config = dict(
    n_layer=8,
    normalize_top_k=False,
    balance_bias=False,
    router_z_loss=0.0001,
    beta1=0.9,
    train_tokens=310400000,
    steps=4737,
    dataset='wikipedia_en',
)
Below are experts of layer 5 (counted from 0) of a mixture-of-experts language model. Rows are named router (the router's row for the expert), gate (a neuron's input weights, with its number), up (a neuron's input weights, with its number), down (a neuron's output weights, with its number) and show model dimensions 0-191. Each number is 200 + 40 x the weight over its row's rms, rounded and kept within 0 to 999.
After each expert's rows: a language model's description of what the expert responds to. This comes from a sample of Wikipedia text that the model never trained on.

# expert 58
router,161,218,173,205,206,183,158,246,209,184,214,169,141,237,222,206,222,156,114,174,250,222,180,189,177,190,190,206,167,240,174,193,278,213,178,199,204,225,207,183,250,176,205,133,274,180,228,190,216,195,197,271,230,198,296,242,143,187,232,212,206,229,168,234,175,192,190,197,142,190,150,230,197,249,238,201,184,171,220,196,233,173,145,162,159,182,294,281,195,193,159,190,239,245,154,214,151,108,203,233,173,246,144,185,181,180,249,213,181,188,232,159,139,196,158,213,143,122,271,183,225,207,160,57,255,156,204,197,125,175,167,249,177,277,144,158,155,255,117,143,185,135,251,160,261,165,262,219,222,182,224,262,150,176,165,196,203,200,222,183,226,120,110,194,201,159,134,156,188,205,148,193,202,149,280,202,154,183,233,190,199,206,195,191,187,203,139,157,183,184,229,171
gate0,266,231,202,226,185,162,204,189,157,231,181,183,186,214,199,215,196,216,242,236,223,195,245,148,213,126,257,194,241,166,150,216,279,206,190,188,174,117,291,233,207,185,248,258,271,226,198,238,164,208,257,215,190,145,170,194,132,316,251,230,192,173,207,199,225,287,203,198,234,247,284,229,139,206,186,274,213,229,193,238,176,210,244,165,152,177,208,243,168,199,258,196,206,179,177,191,99,245,165,159,142,205,185,168,297,213,201,210,147,202,189,156,222,148,274,225,204,214,254,182,95,170,199,204,220,230,213,197,204,181,212,262,198,172,219,250,178,230,201,202,138,219,220,190,169,205,230,182,260,200,189,182,180,147,220,153,167,184,231,210,242,234,198,230,190,191,277,154,211,196,116,203,204,163,223,182,273,234,183,152,236,153,149,101,247,228,256,269,237,260,143,137
up0,204,157,251,166,183,218,208,157,194,213,176,204,223,183,172,198,142,178,187,214,191,180,199,213,198,199,168,156,247,185,219,175,208,226,230,214,272,179,123,179,160,155,201,195,162,176,152,100,163,99,144,228,141,280,172,262,240,206,226,175,245,197,154,207,244,170,192,261,189,218,177,181,212,165,168,227,161,158,189,203,214,179,192,214,185,146,115,77,219,217,211,215,241,180,224,344,196,151,254,152,206,182,199,252,126,166,197,188,133,197,185,170,179,163,161,239,226,224,153,203,176,264,253,201,161,153,170,223,194,258,174,167,268,170,278,149,145,161,218,172,231,262,186,225,155,261,169,220,195,196,210,157,208,283,214,233,224,121,141,180,204,169,213,254,263,263,178,217,200,155,214,251,187,195,178,201,235,234,159,211,236,215,180,256,209,186,165,196,200,212,244,330
down0,199,244,205,230,235,193,224,248,158,210,232,161,258,172,219,195,238,218,167,247,228,210,201,220,262,203,200,311,211,103,258,239,211,209,186,150,159,274,156,207,224,266,192,159,239,220,206,192,200,210,256,240,267,226,192,222,296,190,188,173,184,135,221,160,210,207,272,212,224,169,251,230,216,185,216,166,186,214,222,255,186,179,178,138,96,259,285,285,196,198,176,272,108,177,193,278,220,222,229,244,232,158,222,212,173,246,219,180,221,232,179,196,227,288,207,173,178,186,169,131,222,228,160,366,239,169,254,198,144,163,177,182,133,229,181,280,225,245,236,170,191,171,195,189,206,193,155,191,209,171,225,248,198,203,209,193,132,250,179,214,191,165,184,140,201,204,166,306,175,191,211,218,225,178,229,219,221,167,245,205,203,153,204,216,166,230,224,228,213,208,143,211
Description: Line breaks closing table rows and paragraphs, especially the final pipe-newline of stats and results tables, and markdown separator rows.

# expert 19
router,178,217,164,153,236,237,143,168,206,173,160,161,202,243,217,209,209,148,133,190,224,202,223,211,173,154,195,201,219,165,167,222,257,177,217,218,228,190,228,178,240,138,235,168,272,209,209,199,222,172,239,274,193,175,236,207,167,244,253,238,193,165,173,253,154,223,144,209,226,219,130,250,186,222,229,195,148,156,246,159,230,194,117,125,144,124,221,255,226,166,143,191,248,258,135,224,143,96,253,226,154,194,203,236,138,187,231,220,132,152,200,164,136,133,200,241,184,163,290,160,217,242,215,104,226,175,218,156,177,233,196,224,230,232,180,183,166,229,170,182,154,163,238,175,239,179,215,203,214,168,204,214,114,193,202,189,212,172,256,161,243,143,169,229,277,237,115,145,221,209,132,185,175,162,293,196,129,260,128,207,248,236,187,163,160,197,148,194,175,161,185,196
gate1,155,265,263,203,244,179,170,172,193,240,173,147,114,189,170,210,191,258,135,188,168,160,277,141,224,251,210,181,148,109,224,239,291,140,252,273,172,194,248,174,222,174,209,210,154,198,184,165,256,147,182,246,249,156,224,224,233,180,209,179,147,209,171,169,210,122,170,132,154,207,234,214,182,213,183,163,205,274,154,184,170,261,244,124,177,142,147,181,168,153,222,215,236,219,102,216,200,174,242,235,218,229,197,244,218,199,192,229,246,191,151,145,212,147,177,129,225,218,145,186,193,244,230,144,230,225,202,200,201,215,216,262,217,148,205,261,145,230,168,204,155,149,176,185,168,215,243,200,182,139,247,288,255,201,227,198,172,187,203,211,224,192,169,243,197,188,169,155,127,276,207,196,261,260,223,218,198,184,266,143,152,159,239,199,200,261,195,196,158,234,231,284
up1,217,213,150,189,266,190,243,231,238,258,211,190,230,156,200,241,149,162,159,147,183,288,190,156,86,219,105,177,171,242,268,229,230,232,150,191,202,216,205,185,185,99,247,201,208,162,173,216,159,192,230,208,234,225,140,190,207,224,187,206,209,285,151,191,147,233,154,148,178,212,220,157,79,215,248,207,188,238,176,200,173,189,260,244,205,217,147,258,113,176,225,160,199,244,195,166,201,193,193,176,178,150,183,158,263,228,238,210,162,198,259,213,172,141,195,211,168,196,196,212,229,203,162,197,231,224,246,127,219,218,261,193,126,219,206,200,212,210,228,215,217,195,141,204,228,134,168,131,249,213,224,280,148,227,208,304,174,143,200,238,203,208,176,140,219,209,254,169,154,147,121,195,208,149,173,189,182,174,208,146,273,281,223,199,268,186,180,254,181,173,224,248
down1,202,266,103,193,173,176,210,241,228,251,215,201,240,206,263,214,213,187,123,284,233,178,202,205,280,243,174,160,234,213,140,198,196,177,210,189,137,247,221,304,130,207,197,266,225,205,171,215,185,193,213,237,213,121,237,163,244,167,275,183,161,208,222,134,135,212,174,229,258,146,265,185,211,214,156,143,239,191,173,239,189,147,189,188,112,237,136,184,148,184,217,220,210,171,164,207,249,193,235,265,206,260,198,258,200,212,205,154,130,169,246,186,193,238,210,224,203,212,180,254,164,284,248,266,202,110,222,227,188,244,159,181,228,226,232,248,233,133,238,190,185,181,143,224,211,273,187,211,191,177,232,229,232,193,145,194,207,123,223,247,214,228,225,245,234,187,192,228,272,229,209,167,221,198,126,186,212,250,101,138,235,231,270,222,233,166,167,161,218,210,223,205
Description: Word-internal pieces and trailing punctuation in lists and tables, often foreign names or LaTeX, such as ency in Montmorency, j in Viljandi.

# expert 13
router,131,205,159,219,261,163,175,210,185,252,147,207,185,221,181,187,215,156,163,127,212,267,143,167,198,171,201,203,196,203,191,207,201,219,240,154,235,206,210,213,176,171,199,178,241,210,216,182,258,229,203,300,219,146,206,234,164,175,268,234,187,170,134,210,147,212,171,191,208,206,181,198,246,241,227,132,179,160,229,159,185,189,233,181,200,190,219,224,162,191,211,257,249,201,139,164,186,119,246,265,186,230,132,195,147,186,273,181,216,125,230,163,185,143,201,172,133,175,279,176,238,317,212,73,275,196,241,206,178,187,135,248,179,213,179,185,170,218,177,168,106,99,182,130,217,221,266,195,255,217,228,276,193,262,139,188,202,197,214,207,251,191,134,230,194,205,141,191,220,244,184,230,212,213,286,229,140,207,209,187,177,252,237,230,158,199,212,170,136,167,179,144
gate4,179,162,219,164,190,219,231,186,208,187,240,209,194,228,184,221,128,165,185,265,235,141,182,221,171,260,226,151,151,228,182,219,185,160,202,235,141,187,138,231,156,192,206,153,148,185,122,157,132,208,196,153,159,233,220,230,174,235,279,192,244,216,203,218,255,231,167,181,157,244,159,148,239,147,153,173,203,181,169,324,241,160,190,206,117,168,145,182,241,248,120,163,223,256,206,226,230,283,173,131,198,207,174,274,189,221,168,204,233,142,152,180,182,190,185,242,277,265,198,259,190,186,144,213,157,179,215,105,260,222,188,143,249,178,227,201,195,178,208,216,258,203,244,175,190,194,190,164,267,202,250,149,247,199,189,143,232,231,112,191,254,235,190,250,213,236,169,199,208,243,185,185,168,233,140,150,219,264,241,197,194,183,112,177,231,252,149,216,110,220,189,176
up4,252,226,113,120,237,172,255,198,203,249,244,175,170,161,120,188,223,162,190,132,243,201,176,107,171,217,230,45,150,216,160,100,199,219,171,209,244,204,191,183,250,191,234,209,178,182,155,221,204,182,149,236,187,223,174,231,177,232,166,218,201,178,200,268,203,220,94,193,245,243,217,126,228,181,180,241,199,166,173,172,202,232,161,224,168,159,143,156,191,179,182,262,181,180,137,150,161,158,208,174,210,175,275,214,183,231,194,229,251,182,237,151,195,219,231,176,174,203,230,196,203,269,223,177,207,179,176,188,193,226,215,189,177,216,189,226,286,191,134,280,166,133,215,202,159,325,197,162,183,238,230,131,201,215,193,243,216,273,226,172,248,184,184,238,239,237,160,174,175,264,248,178,190,215,132,193,187,214,135,260,183,215,166,217,230,159,223,208,172,111,227,175
down4,266,181,220,223,243,265,240,288,277,197,207,173,246,185,218,148,180,185,250,222,191,271,228,193,265,167,159,291,266,178,223,218,163,229,146,229,248,180,215,155,213,191,190,178,225,236,256,266,240,139,213,271,185,206,169,177,244,148,195,219,120,164,214,179,207,208,226,195,234,197,263,255,194,241,236,237,151,216,218,206,165,203,187,160,188,255,290,219,132,179,217,199,160,141,225,158,170,162,168,207,186,153,177,165,157,191,218,133,123,278,203,209,232,204,184,156,223,184,193,149,227,167,190,196,193,219,215,257,173,122,208,198,121,177,268,156,182,267,186,162,175,191,173,182,289,196,191,151,205,237,95,228,208,200,234,237,142,170,282,207,198,203,207,254,154,187,230,300,173,187,206,214,178,201,227,246,189,120,244,221,278,198,265,157,144,224,193,191,169,197,175,234
Description: Newline tokens ending sentences, list items and table rows, plus == section-heading markers like ==Bibliography== after See also lists.

# expert 54
router,163,200,168,168,226,187,178,164,174,256,126,85,155,236,211,171,239,175,112,121,214,165,182,173,183,170,226,165,198,230,250,224,192,243,195,175,187,158,190,145,240,200,238,141,267,194,184,214,233,212,179,230,237,164,210,179,179,202,244,189,176,197,114,185,166,234,140,228,216,279,191,211,194,268,222,157,188,128,225,189,182,128,225,121,183,157,227,206,207,155,187,244,229,218,148,166,154,176,212,249,159,195,159,179,217,200,278,189,175,137,232,124,190,191,171,140,180,199,304,187,243,212,222,116,295,212,274,173,232,214,179,191,248,205,197,224,193,205,187,199,154,117,224,145,188,244,234,172,259,218,251,217,230,240,176,155,200,214,216,236,252,137,140,253,222,176,139,124,192,240,216,202,209,213,291,176,217,256,230,158,242,255,226,198,210,182,227,185,180,139,265,149
gate0,151,172,178,261,124,189,248,221,195,198,247,238,197,242,241,157,178,249,190,271,301,200,182,175,138,150,145,216,185,156,140,199,230,224,237,223,209,217,230,189,127,216,205,244,213,179,242,196,149,270,189,318,211,191,214,253,168,221,207,250,297,194,129,220,181,201,216,170,178,185,251,156,224,170,191,209,282,205,237,166,204,242,151,250,248,164,168,153,142,180,253,133,206,192,196,204,204,264,237,177,199,188,237,195,205,205,198,144,182,173,220,234,181,202,270,170,347,245,234,212,230,259,254,205,243,173,168,182,221,212,157,230,249,190,199,249,165,150,256,254,132,222,202,215,158,193,148,227,231,219,171,168,166,207,227,170,193,189,223,225,221,270,129,232,245,204,183,212,230,214,249,212,151,178,206,229,198,217,233,172,204,278,173,251,175,225,269,243,136,285,151,227
up0,168,174,190,204,178,161,196,219,187,196,183,182,175,190,189,237,213,208,217,189,198,179,174,179,207,223,135,175,272,228,213,226,211,305,160,180,243,206,198,169,154,242,291,217,197,208,261,186,134,218,176,229,183,132,184,191,136,211,232,218,179,133,214,181,238,210,194,212,202,143,218,263,205,172,205,198,211,240,167,112,159,270,118,160,145,187,158,175,236,152,158,211,245,162,172,242,158,280,223,231,226,326,150,248,171,173,169,139,225,221,204,198,215,248,225,206,139,142,241,115,215,206,248,183,244,205,127,188,161,168,182,160,204,209,229,192,238,149,258,194,187,181,301,227,217,172,159,292,247,158,203,228,226,227,202,184,222,308,242,198,148,184,124,208,241,207,200,196,207,260,228,251,196,254,153,256,137,232,294,237,209,202,204,183,171,212,238,224,134,153,260,202
down0,250,202,200,199,229,154,210,183,298,175,177,202,195,209,168,259,186,185,219,240,207,232,157,204,242,210,228,192,141,179,260,184,202,213,226,238,230,274,205,197,238,192,304,181,149,197,217,185,223,207,141,131,171,333,204,172,246,215,224,219,176,283,216,222,200,186,233,238,189,162,194,169,160,110,193,236,221,217,226,243,238,209,239,213,220,214,145,279,222,261,297,245,135,176,136,226,198,168,167,208,189,248,143,249,228,165,239,175,202,200,193,226,243,190,167,192,211,222,133,238,237,203,185,273,129,182,231,148,229,185,247,214,232,183,207,162,181,269,236,175,263,225,201,165,222,214,129,195,223,266,226,164,144,256,212,194,173,239,166,215,208,162,233,137,211,170,190,245,125,167,214,140,224,236,221,171,215,240,148,191,163,54,239,200,193,184,210,183,115,221,137,225
Description: Dash, pipe or heading equals sign opening a new line in infobox lists, tables and section headings, as in - Website:, ==Seeds==.

# expert 50
router,153,219,254,200,228,187,150,163,174,179,176,189,171,256,224,225,196,183,143,142,187,252,201,199,183,185,197,120,232,172,235,219,237,195,194,190,246,186,188,152,245,151,217,172,290,190,214,169,181,239,191,207,208,201,241,229,148,245,223,202,233,197,203,247,208,187,161,177,220,287,127,133,224,231,225,156,248,109,283,183,231,236,248,178,199,224,208,233,159,217,173,181,202,193,175,220,213,157,216,249,183,185,233,151,177,212,247,217,249,146,175,128,178,109,204,165,198,187,270,169,194,230,263,70,289,221,204,176,168,214,150,228,268,262,131,241,186,191,198,219,142,210,264,210,233,194,289,194,252,146,250,231,182,183,155,163,225,205,192,239,177,132,128,237,239,196,98,151,143,260,202,165,185,194,159,202,203,285,206,196,174,241,144,211,141,222,194,172,146,257,231,200
gate0,179,165,221,232,135,189,143,193,231,71,135,154,234,201,301,142,142,133,164,126,226,243,207,249,178,211,214,194,219,159,223,194,177,141,234,128,155,212,128,189,201,255,187,199,230,190,157,151,226,211,169,173,197,220,272,177,98,239,225,157,186,185,257,237,145,218,226,219,144,218,195,206,196,191,136,172,236,151,217,238,140,207,226,232,202,231,252,226,173,171,207,244,191,100,212,161,205,184,176,143,188,180,181,158,183,152,236,222,208,262,206,216,156,156,181,303,245,196,210,157,174,240,271,184,240,164,206,167,225,172,174,183,201,209,203,218,261,305,206,208,208,179,223,193,244,191,167,232,189,146,228,215,224,175,256,177,205,261,89,144,185,133,190,184,183,178,148,181,160,175,258,228,181,202,185,167,211,192,201,104,210,201,174,191,237,167,197,260,274,222,196,213
up0,235,250,171,254,145,176,139,245,245,148,265,194,155,187,215,214,168,207,138,252,122,179,165,204,105,208,266,240,214,237,232,137,237,157,169,319,147,195,246,219,215,204,195,198,135,190,129,197,221,225,244,165,183,216,245,163,229,188,215,218,209,108,172,127,174,149,212,220,205,278,167,201,127,192,206,172,202,229,186,145,233,148,211,205,265,196,153,215,194,209,205,159,152,129,82,192,185,152,223,195,254,114,146,179,242,171,165,221,168,160,242,268,257,194,243,213,185,255,187,238,194,271,159,188,221,169,244,146,163,192,169,214,244,161,138,162,146,185,231,211,139,194,153,127,179,193,199,201,253,168,264,185,167,203,288,153,209,156,150,181,192,228,196,194,215,214,227,246,220,235,211,215,227,189,214,193,227,179,146,183,215,261,236,205,178,176,238,184,142,210,225,175
down0,240,220,158,190,205,236,160,201,229,164,214,173,194,220,135,225,204,184,195,204,184,146,175,177,259,278,190,156,197,136,222,190,141,171,171,153,189,193,186,149,218,240,206,151,149,113,165,179,187,223,229,231,164,192,160,196,176,233,248,246,151,214,171,135,160,156,126,208,181,208,199,246,178,141,165,97,205,238,215,210,146,227,291,245,288,199,260,193,285,178,183,200,248,155,246,169,204,201,228,214,251,138,171,238,300,177,215,220,196,161,231,205,180,159,205,192,222,229,188,224,147,256,155,249,224,239,188,180,263,181,177,184,132,171,139,123,155,156,194,204,152,220,143,165,174,182,262,215,150,164,149,245,163,153,253,203,220,150,235,193,263,245,254,186,207,292,220,214,197,203,222,202,165,249,293,228,258,181,249,138,169,162,150,180,146,193,248,188,253,159,251,198
Description: Field and header labels in infoboxes and tables, such as Location, Site history, Order, Publisher, Personal information, Away team.

# expert 48
router,130,230,186,193,217,179,134,162,182,245,174,161,177,263,198,196,255,180,201,167,275,192,215,143,208,160,197,202,185,165,188,208,251,191,202,220,189,189,261,223,149,152,226,223,213,213,163,189,192,138,165,283,173,204,217,261,156,246,227,227,167,157,154,220,247,250,231,171,187,240,162,224,191,211,216,187,157,122,243,179,259,223,217,182,185,212,222,232,205,234,243,198,230,185,187,214,145,178,237,232,141,205,174,193,205,199,182,241,223,107,151,170,224,176,209,215,189,143,216,198,218,286,181,78,273,202,184,159,163,197,172,271,249,222,191,223,162,194,150,192,138,182,265,139,243,231,224,196,293,139,231,275,158,215,190,265,223,238,238,201,252,179,178,221,270,201,157,117,224,225,104,240,260,141,248,239,163,234,173,163,219,248,214,203,160,182,167,208,70,155,140,189
gate1,164,214,120,213,198,158,121,200,230,262,217,158,233,134,252,199,195,157,185,167,124,159,180,242,212,194,160,199,122,240,187,169,190,225,189,181,263,206,157,193,207,295,213,208,160,194,192,183,242,230,266,204,176,223,245,210,185,180,179,155,233,302,193,283,165,228,155,202,193,121,208,216,178,204,250,172,167,222,152,221,196,172,154,186,207,234,136,225,259,236,167,196,220,185,174,269,150,160,184,175,220,235,91,180,86,186,254,219,222,158,187,208,184,158,235,217,183,239,227,214,148,247,161,206,229,244,145,195,207,208,197,200,192,217,237,166,138,184,289,238,203,203,143,234,221,194,168,221,93,170,128,263,168,248,218,165,213,223,223,106,308,236,233,243,223,221,216,229,238,172,189,178,210,245,211,208,245,253,278,157,212,181,189,159,223,121,201,220,182,168,191,177
up1,155,219,232,174,252,154,192,157,222,129,79,250,167,186,142,220,283,227,197,183,229,223,240,222,265,184,227,186,149,236,154,217,214,182,222,285,287,94,248,197,185,198,180,234,203,160,197,190,192,179,219,229,209,196,154,223,248,227,242,300,219,187,199,260,226,236,205,171,213,146,213,220,169,237,235,232,219,193,134,180,253,228,207,251,157,200,202,212,229,205,184,149,214,209,261,270,309,196,235,241,211,68,205,183,174,168,141,260,203,236,239,222,135,224,194,188,224,134,187,183,212,225,229,182,132,264,198,183,214,172,224,151,152,320,197,168,256,226,186,239,176,231,215,120,244,153,230,194,297,227,182,251,214,192,242,239,208,205,253,189,205,210,190,129,176,225,174,244,232,203,189,265,219,190,225,192,226,168,180,207,204,218,204,174,200,175,167,241,186,224,255,207
down1,226,200,217,129,206,127,182,189,215,207,222,212,180,148,188,207,185,232,148,250,125,148,210,193,176,186,190,223,184,196,210,244,227,171,207,211,128,188,158,243,155,226,217,245,190,174,164,176,125,166,231,157,193,277,236,241,91,215,130,200,213,253,136,190,211,174,216,167,235,146,199,150,207,264,129,176,192,188,271,152,184,254,201,200,205,167,197,177,225,198,175,232,253,159,200,267,188,196,275,184,199,280,151,172,177,300,178,217,180,188,191,194,243,159,92,147,135,180,215,265,196,229,253,284,297,264,146,183,200,226,140,168,217,220,238,153,256,129,207,219,162,205,179,251,174,188,157,214,146,251,169,122,236,183,204,175,210,163,265,169,149,141,230,224,200,124,245,194,214,219,257,211,172,231,246,237,149,169,177,148,227,164,217,198,240,194,202,197,178,245,164,229
Description: Nationality or language adjectives after a year in film openings (a 1960 British crime film), plus final digits of years.

# expert 12
router,195,213,191,182,243,231,121,133,190,218,188,199,205,219,199,197,171,212,161,196,211,216,196,181,162,143,188,221,209,187,223,183,269,184,216,191,235,164,218,158,270,135,230,193,269,190,203,196,234,142,199,255,189,200,291,232,164,264,210,284,209,126,109,204,168,254,184,198,217,232,152,269,194,205,226,197,172,144,234,196,239,218,154,135,146,157,224,274,220,174,165,225,229,206,166,234,155,153,248,174,154,192,233,216,191,196,223,212,122,139,231,143,134,135,202,241,153,186,281,130,196,229,257,81,265,170,178,232,159,236,175,217,227,257,178,145,174,230,181,205,162,151,244,140,215,184,224,251,225,201,205,232,128,170,190,183,198,199,258,197,205,138,180,217,259,247,127,165,208,193,152,211,156,164,327,227,163,225,197,224,262,231,203,176,129,207,205,186,149,163,172,224
gate0,221,140,225,164,186,179,193,248,274,226,155,173,132,185,136,203,223,246,183,206,265,194,109,197,138,212,268,242,225,176,222,199,172,191,161,174,208,166,159,227,177,168,167,162,168,154,215,223,201,184,141,249,259,185,191,163,189,198,295,169,181,190,247,185,247,203,176,231,211,233,154,226,239,171,145,210,126,187,224,215,210,232,286,174,256,233,196,238,134,229,188,237,178,213,232,161,215,237,162,118,206,127,122,201,189,208,231,190,176,198,192,244,226,215,187,216,221,216,141,205,173,173,240,195,244,208,203,192,240,276,175,282,111,254,204,221,201,265,190,163,213,220,96,125,298,200,159,203,195,200,215,230,123,189,213,194,184,261,104,194,240,220,238,218,143,223,190,197,274,212,260,217,185,205,202,220,177,217,223,195,228,303,147,148,174,156,314,221,196,224,222,181
up0,241,88,197,223,147,218,209,234,182,180,132,180,219,221,160,200,146,199,201,174,206,182,157,177,245,233,174,238,176,265,251,165,235,224,234,286,201,202,288,173,248,254,217,234,257,131,148,188,180,183,194,225,178,243,181,133,155,221,263,165,171,130,232,182,206,201,184,250,252,249,250,208,165,91,155,211,256,279,219,145,218,145,225,156,200,190,253,287,233,149,187,240,167,215,165,254,275,237,142,204,176,185,220,182,208,203,184,222,288,256,230,247,221,186,197,238,155,244,200,197,173,150,162,198,199,216,175,197,178,206,282,170,177,249,193,267,250,169,213,131,232,232,227,121,189,211,191,207,125,225,216,160,224,232,151,200,249,187,216,230,155,192,223,183,194,151,153,188,203,212,173,252,210,211,162,258,186,264,196,236,260,257,238,187,122,274,242,189,224,219,165,168
down0,208,219,256,255,169,268,203,281,158,278,192,217,149,197,200,214,295,178,163,198,169,221,207,180,219,188,157,247,160,196,111,241,195,208,213,199,206,255,157,225,171,179,147,272,172,177,304,158,205,238,198,190,157,206,165,191,274,185,141,244,272,222,204,215,165,198,175,230,247,115,170,183,220,193,163,249,240,223,197,224,280,267,236,192,212,272,234,227,220,131,239,266,237,224,208,123,217,254,201,275,221,222,216,279,233,202,187,259,194,242,150,203,206,207,282,233,164,181,201,210,202,189,223,169,155,227,201,180,153,254,265,266,191,191,185,246,183,204,153,199,230,189,198,224,216,213,212,248,146,158,188,134,181,212,222,205,187,228,250,189,198,180,163,150,170,252,147,171,151,232,206,202,185,162,264,290,173,157,246,225,228,135,265,276,157,248,164,261,244,218,168,233
Description: Letters and digits of provisional asteroid designations in minor-planet tables (2002 CC_{58}), plus years and separators in list and result tables.

# expert 21
router,102,187,186,260,256,148,144,210,246,166,236,150,169,219,190,224,246,209,183,200,248,191,235,206,184,191,201,175,213,182,186,172,229,238,221,233,205,185,175,216,192,130,280,234,305,166,154,175,265,252,227,294,216,224,221,276,210,211,222,245,242,170,192,192,194,252,182,210,187,249,153,152,199,224,232,135,196,195,197,206,209,182,246,128,206,195,258,256,217,220,162,197,244,240,204,168,158,199,189,211,174,204,169,233,167,193,254,215,217,134,134,156,183,145,190,214,170,192,216,191,177,251,284,107,204,210,230,120,163,152,138,165,231,167,160,229,107,227,214,150,97,166,236,156,256,188,259,160,211,189,197,231,225,189,214,227,209,218,187,232,219,152,126,214,210,200,142,92,160,240,190,245,178,199,175,161,203,251,181,246,127,203,236,148,180,226,169,166,148,136,258,132
gate4,223,183,202,161,216,201,210,208,180,217,194,214,161,253,165,212,206,210,241,167,102,211,231,223,208,173,179,192,199,215,245,294,240,229,189,162,225,161,125,199,181,207,254,150,217,247,230,217,146,160,188,140,178,202,143,223,195,133,157,179,177,227,266,252,184,143,200,218,106,212,244,231,207,194,185,235,169,241,197,190,184,281,188,148,230,242,194,182,223,228,212,188,181,189,250,232,252,212,154,217,270,111,248,221,178,182,221,186,288,191,185,177,180,203,202,109,179,123,277,206,229,239,171,190,253,226,174,116,176,234,186,191,194,186,178,203,186,300,254,210,189,147,231,176,190,162,265,115,269,179,196,238,194,176,203,165,248,156,175,103,270,257,175,150,230,194,178,162,180,227,209,169,146,192,209,171,172,277,253,192,248,128,186,211,309,199,245,249,163,159,141,234
up4,237,265,180,137,201,252,243,148,193,259,215,204,239,217,142,184,185,165,233,217,202,222,160,154,216,150,239,252,185,143,279,188,182,174,196,161,152,126,243,235,210,247,212,166,175,226,178,234,186,181,226,229,140,152,247,199,231,198,250,234,193,198,199,221,244,193,154,251,279,190,204,179,172,210,218,215,159,242,242,150,233,155,134,177,173,186,232,225,230,237,211,210,174,154,214,182,184,159,216,228,165,250,263,151,114,169,232,219,138,174,245,157,188,227,259,257,217,222,236,217,262,207,136,188,211,210,190,209,166,163,262,239,158,175,218,164,176,132,158,104,237,261,139,214,200,194,182,282,209,245,231,228,164,235,218,259,220,222,194,179,142,207,164,283,230,200,266,167,150,197,134,205,245,214,227,285,136,200,182,124,219,287,197,171,105,234,247,175,164,261,266,224
down4,197,148,229,124,116,179,194,200,112,208,250,193,193,178,176,249,256,149,214,284,250,189,263,159,150,158,169,164,193,204,250,175,153,175,218,236,138,267,237,154,174,138,171,185,256,158,204,128,236,169,209,211,219,175,306,249,207,189,191,193,229,251,174,156,211,208,206,196,222,204,266,243,132,182,162,164,193,175,285,187,160,165,207,191,193,211,193,229,158,181,128,230,212,224,176,164,125,183,255,211,218,222,216,220,239,234,249,177,193,170,191,253,152,210,222,196,246,223,155,182,165,194,219,168,154,254,234,223,151,211,192,287,246,222,283,228,144,212,224,252,247,163,238,181,200,249,172,319,212,172,237,257,138,217,229,222,198,160,264,140,226,279,188,257,183,284,263,140,229,170,233,196,175,194,252,267,242,235,222,189,201,220,184,221,203,228,204,182,192,156,192,162
Description: Nouns for people's roles, titles and kin, usually after a or the, such as member, coach, President, manager, father, daughter.

# expert 22
router,158,206,181,157,230,223,136,148,202,170,175,157,215,237,193,227,216,179,155,175,236,185,245,192,174,152,181,197,201,150,182,199,260,189,217,198,229,163,217,145,264,121,260,170,285,182,242,201,217,151,199,254,172,181,261,225,172,249,230,272,217,145,156,229,174,226,148,229,230,203,149,226,205,248,219,196,149,153,251,156,257,211,119,131,139,139,244,241,226,188,168,204,241,241,142,222,160,115,255,218,159,188,180,245,151,202,229,233,122,161,208,158,143,155,182,245,187,150,299,180,213,236,234,106,205,180,201,187,160,201,202,210,228,237,170,159,161,209,172,193,146,145,253,178,239,188,222,179,191,174,200,208,112,218,206,224,219,177,232,177,256,153,156,230,279,253,127,157,179,220,156,184,158,160,290,208,154,263,151,207,229,244,213,173,135,211,148,190,150,152,191,168
gate0,163,131,162,214,234,171,181,231,284,250,207,165,179,213,242,136,263,209,173,157,159,189,201,196,220,191,156,180,244,179,201,157,208,231,196,183,245,194,339,243,183,229,235,168,271,202,214,218,249,287,278,207,203,237,251,209,189,217,214,169,280,183,140,189,113,185,209,214,138,210,144,200,227,188,188,107,193,209,221,260,224,218,205,169,271,155,194,151,185,175,234,221,151,187,292,220,189,226,286,163,137,242,157,136,282,232,250,266,180,158,192,174,174,201,146,116,197,213,198,169,188,204,202,182,231,171,190,178,155,127,194,184,231,211,222,223,101,212,183,193,200,139,245,226,182,182,202,177,198,192,198,193,191,218,203,233,167,188,258,227,256,150,207,218,224,221,256,140,172,221,195,240,182,305,191,200,196,175,198,191,245,176,197,176,287,248,201,160,280,260,159,220
up0,236,198,263,119,142,228,188,165,162,149,207,197,186,211,208,207,225,95,203,201,187,230,162,133,196,185,198,202,202,169,213,195,255,264,278,296,200,225,237,190,233,170,178,188,216,172,203,294,193,213,188,162,285,176,252,154,207,202,224,184,316,188,178,208,174,169,210,227,123,172,162,189,225,168,249,225,248,130,118,150,232,148,256,192,176,168,279,208,261,173,169,249,225,181,274,224,180,241,174,174,141,174,222,209,258,157,127,207,162,186,151,189,149,206,169,249,206,280,129,158,221,212,220,196,214,220,158,203,235,242,233,121,269,180,174,213,268,169,207,233,170,205,177,172,212,172,277,258,159,172,213,186,218,245,199,194,191,200,193,152,187,172,207,236,197,192,129,182,185,125,135,200,232,239,235,152,163,253,245,240,239,168,146,269,252,172,235,198,219,198,235,171
down0,189,246,172,245,222,196,172,201,142,269,224,177,217,253,276,182,179,251,264,207,210,225,159,119,215,203,202,189,192,257,172,273,212,218,188,213,203,100,209,105,170,214,196,188,221,204,226,230,226,181,174,161,227,122,196,99,210,144,128,181,187,248,182,254,197,210,228,148,230,211,264,147,204,185,243,156,216,242,201,163,242,152,202,235,243,186,218,170,206,146,229,238,244,256,243,256,166,238,234,205,225,186,193,292,191,230,139,241,206,136,209,109,103,191,193,186,199,167,241,262,211,254,259,302,292,272,198,249,184,215,186,206,190,242,253,139,226,188,180,208,185,256,208,243,163,215,174,180,195,214,231,198,212,196,192,150,211,138,294,190,201,211,223,171,206,203,124,185,216,235,244,193,180,104,143,258,226,216,235,236,177,210,184,221,183,209,237,204,234,195,139,200
Description: Scattered word-internal pieces, accented letters and year digits in taxonomy, names and statistics, such as -ification, -ality, á, 1811.